config.yaml
n_experts: 16
experts_per_token: 2
beta2: 0.95
seq_len: 256
Below are experts of layer 5 (counted from 0) of a mixture-of-experts language model. Rows are named router (the router's row for the expert), up (a neuron's input weights, with its number), down (a neuron's output weights, with its number) and show model dimensions 0-127. Each number is 500 + 50 x the weight over its row's rms, rounded and kept within 0 to 999. Numbers have three digits each.
After each expert's rows: "comes after" lists some tokens at least twice as common just before its tokens as in all text. This comes from a sample of Wikipedia text that the model never trained on. Tokens count by the router's weight.

# expert 0
router:415434539532419491579527490596455542409527492590515477491456459615488426545469476501614554472446531479623602349467507588457490519441475403523445561525567532528493447507469527472539487548441571496486518448554531491485522482457486448549427460545419516502541417512486538642419527470533569480584545511519520494524527443534499455421457518482597502529518496507515411503481540506497572544529
up0:440488573462479485409509525523555429412464533532525512429570495456466566544584536499623574453504451544537415465431528528525580508457385473511536572448497573531478531508538495481457493493518533513556461485472460495431554590510520496521496491459532436490555588582578514496483475490578503530508443485580552481470638412632598496446441460465479518513440515458475602513626522479498405416448
down0:493506524531537551505421529555420557444476491433523496464555442541505564570553576487450523495478411573544592474413471539553576498424597564597503530497545559475488500560447458566564421509503506479479463541446543536602558498432513406500558521604517399391484511542459517519526529471501567474482523572557543550588552496470569444529427579374509536546592498500490493469512437447473570451462
comes after: " the", " in", " of", " at", " United", " New"

# expert 13
router:498572373564496457459498525511490537484416417510467471526555498478515475501625468501542461497518439465434484568486615524480476546444418467433423551542426554490506475484536479534554572541489599507568464518517509482453572489462454403536576520529398367485523527550483588481430485462479524388586463526538493364508438489516456481564506620416475547487439523381560482492500508527550515601523
up0:481555354445514558501548457382410429462542494586417518465506620479415435619518414521503480577515584515545573487480459533452421439490482586542449503552451542516472535555537461446449472462509462453501460536430362584490501526503479437443460509566517467514444559376501527530493627408463508501580510470473466496530461509512508503513539431476466497462489395510488401366518517464439454468528
down0:433496460603500440494477564513468541544506523480537545563452565612418568525489544435432560505504518491467518604556436553474476509509456481447547474624458533442366514540504568571505484575533527481498554479429528451486454485485500542376438430475516592491477502490444503579519430559540532430502457476451545519521448462543451464489489534486443457459575448442532478544504621559479569407515
comes after: "\n", ".", " In", "In", "8", " March"

# expert 11
router:444579476520538531449540499489511619582571555498497587470577486455414491498461427461545547487493488448482563445485478569473521556460499451552507446560429604483485528478430545513478513421572554448477439453581523564495445527605564558470510518453479430598539525528384554570496590442560507471547471491521437456492471532509495435508519449506509474463473459367518477568443452566486594503467
up0:451496513463607505559539601530486540465482461546520525458489500549425452580507453548521569432508460447525425509460502415577533502527536518571512518505492502497546478480476495507530451437509496468564597492532435486526494511557551573580418529511485417530551516499570542454512431457508485517460488464438478542457403480489639465533489499477435442459481460411552524470566488363455420569490
down0:476509512484502457402506445455479452450547538486530596484462492499521460432531567551509455501486536500490478481543445571460498537483516431444438425525504529507529486647494467495395506487547549585450427434532469474506621535430479482604455491452477471499461518491516487476493498626444471462416497556480480517542635499485482469472462491502494526535542530501481536551494404505476539457423
comes after: ",", " and", " was", " is", " it", " he"

# expert 4
router:479521441422460508455580458529560526460531502515510501460480499502402491493444499434519546510497522538558558431560530570504514509516458468452520485469527509584517487457531369454523601484466514551623469551490491500509517535447578459525498461577403531518497484516469524451520552481496403444488379532488637518555475521576450377461567599477479499392564595487393429444384525569525539483544
up0:457576449476518479562534590549528445481467469468487434421572568550506521415513556539480485585485425501502571503515422540481473585566481398456510436452504550486477397530502407510498551416576531464495490517477468475593456567459681494532561538465494558373511428512486560508470522501527548445536532418493604454483463443419452456608523496382448472456574409463513453544538552505487467548462
down0:532530508546461557537569487483453497497509451523478476457500415417473447411555508463512502523509514520571466508575532451435492505601525471347542421564535381423596524483405455589448496526495389462488581494497584455541505537559504481576469491571458580540497492511471551469590478487444510473484485442506540488494416477418407564579538481443547491509527578498487514522512553514474422506371
comes after: " |", " (", ";", "/", ":", " $"

# expert 8
router:429532518492499478614534409521495465495478430448465433435434394480544505498469439431536570495468447481518579442476626584431533538437563516538557498624451571572509460507520442503536558481494572533510545586576480436526531489449623549515368525536415495528516492568462534471573463493435506542588510469494557418552505480573496368505489583526521506493557431542524499607422476458480514492534
up0:487529515500555465406572646517428588621613531529519484517522529486488433445540464569455588612501505525544485604540551502438525465491473514460458557506458527433515467487487461476493414560549464520549545419471482489469510518565506490504444522420531499558533521506607465491565491420468513429517521495479568467565430522444480501468495441520615494637498446528522470520537472510537513458418
down0:529603423491485454450569516534548560500529511480575515563597540504518534504484395494489488555477551460456557511548506454558500459562481542391479588582504493447385540479446424470447549551540490477452528485482513471515484519464446496446491480442478497566508481523541475463515480494561583524500393529526428447549477583579597499440425581475438445537588523484461555477542543444573433442489
comes after: " of", " the", "'", " a", " in", " for"

# expert 3
router:456440476503557529459479506461475560610526502449452446509501568492484452533445534416559576528450525505476473430509477481441481504435383534513514454542432484499609560557539474469467542484414511655512547441556549449546575606524511496505488462580512489473461456501444500465450525437427533476523601551500596405509590488483548527386530480470593539536511574550390477523491504394480484548550
up0:432507442468474499479486429508422587467507434435461512465549573434519439501523536478517563407469509555443442456618534504523537427489535481475621614408472569602577506460560506553526436512425495468550386554519524462530453543401497584547437453495462499508543364565551510461441554450557444487505480471548530413482513486430503467520496504527529466442545515415464537438520427599607501474596
down0:537515569584465508517505461589566442489624545503512512458473460515491468466503467491519477559535522552462527491490512571548499481463415449489451430497446510464551495447560546528461524523497535459495421522431536463547519555532552405533530593482444447555540559578473496518452567510504499550532564638493570488466506426471498543522483452458468513532562493517400415623567478460589525478381
comes after: " the", " a", " his", " The", "==", " their"

# expert 15
router:528530548583492568588534448553456477453361434548533492567418527487471399447489446488450585407436481495511611499465519497509476522503474475426559465573553431613499550593419514527560617462455463432426547505438421502539513573478518431535540507581485472497509464468467492561454507426520546455466462469522473557601396552550617496541580460484502488546479499496464462508457552492561494459510
up0:508401516493526502534537495495390567470536527429541486475447409585502464469557602452477546486439522441592505523441524494453515578476478388517520556534480503515500550562432478540477460512522485566423493431553467450506473457517512469550560508534510516476531546434560475575539489534443504529592463523468480532467455480489486446532520476552572588365522448476476551546495637505496549568543
down0:440492482498481530501483491566544461516543525424514432498442507533505361418491462486461485561451467475426469523446472475483460530495566512518462528464503503482539584422533516521506534497403482366435561540442496470546470532574507452438583537475441467442497576495506580526444479528400389518577490544467445489513427506574432562513490542556457483454413407462539495589449570542501473443500
comes after: "-", " (", ":", "/", "–19", " •"

# expert 9
router:411560495492429480487572419498518456493545457499503441510522500531559462510465472573440541426518479444557452448460528534467549478497447464408402478704510536515470425427511503432441545465539500476513540575452492485476510445457607446604473435487469500527539575517526566566489454425457454467491524510548646506539382494545484496502444448440473518647513586477418482466414528484453537557485
up0:462538504457514447476497434535572600498489501497559484448555453565657503496427496538586480500532524500514497462538515526479519485443494610387426550552577429539446525438517512562525570436443464474569429609513459527473516551521528534510561558549573515379428482547486484513538526489589452542479513475458501450396539435479478570522517524518504537555514547512541408530542541482544495502443
down0:500446582511509518507515489507542539476452463421556476552604498585465484544450541495537451550527588564574465548424576531504501469512491500510554473454442511511559504535509467464530513559551473430449520460502538522447473561536488484489426598466600606581446473543533500505420460451476487548640576523543468503474504526458450478512484482453472564371548454478486469486542462557500488446533
comes after: " |", "|", ":", ";", ")", " /"

# expert 12
router:482522508459431509422521469589520570531556571370509492443511389565534394523513451528507563427519565591464539500549578445518449592554458509423468504551426466552590395471501505556485564525473531577530486443543406474557546519507473542483403418503425507368506531461515490420485520507455450462559458565539550515466457488508612504463452577530496477491575540500491485523452528509543463526615
up0:506397447545482481488566456516520505470450486459443536460445461506492510561523472521535424491573393541406563470456600478550468536444539518411468495478421469502499385532576490457491468459483523488580504535511461517526449441450498576530474459449479603479442508513537555452477421483490560467560424507390549424446534554516498469578437564479542403475476422525532540491553410566467448488498
down0:525496411502479418478449463537557399544562468525486436464615542440555472515482485475543491452315503522514516560553476447469502577514481378470553550447537498516553515486606461453679541533488505491463411476452435450521426473442498472522480460526491490490557467504461446484538539559495550427537484598535480534461588407540532575497483462503600510574573452597508493478553515429543534451513
comes after: "\n", " |", ".", "==", " =", " =="

# expert 6
router:462552475465404401557546486476470546553410551509513535526543450474399499563459611476475546523459448570451526557508534570508502498495444494399528501556571545515514442407461543579546600516532586524460550513520489493477525507420538479580504538426475502415510449576400523428569501505527498434550431483536516506527556464450518500467563444508484611480538500474502455489525521513467503542548
up0:504568532451489464517593546577446415383483578550495520422522515508504499460560476471478430427508470454548458519417489457461493482473513483570457519528536493571447506438494486413463565471403512602590361447429512465554443471439582556462516544518406533579531422588563551473526485407490467390500465482497559448514484518470449484547489512424530548473500513424521451517543525491428416618536
down0:536449495492397464497532433513488456561552485481538518536505455540498449436426513525531480498538452532584527445412507466509474536533419519416546599503556468552494484524449494530487535457402396482455501427467617445500522501477505445465476434537493441481471485514493518442438501397460499532574468524527503548527488488544458453500497497500504514513527481558500601518524488469531488460535
comes after: " ", " |", " 0", ")", " —", " 1"

# expert 2
router:515515411431491502484508456533518511514514511486530495564451373545525472493509499504536539502466466478482527518572540596381500504590472421442441513500542489457476510488476437501445655604551538581591501501484446442485570477482519509540557473584530486516433517525521541446512527401582448503562516510493500453509527397503429546514514493503491536548510512508436458452489494502472425506580
up0:540518508430535486524458485596452565559459449428475422441522530510494471510505609434525557489422483572521491457456427478547478476461501493470514501454506375505545545502493528555407459505474535473514660491511549473556466493482499475538451539540472556522526554451559511509533457489473537488533566479487428472456522491569551514520497526585607510610489508529499440565464401503528402496577
down0:511525434454481522502548558447512503554412488388472523493551484464496501501495552483526415497431488473528547483531448421507473405544448528516543474405534522445475517567547606525482454436442501676503433537564353562579518514498518407473495501529582566475452566577474511484474490540470575523471474463453552490451500492457456471492441521395496446517594552522439489514526614513505522524524
comes after: "\n", ":", " \"", " by", "=", " A"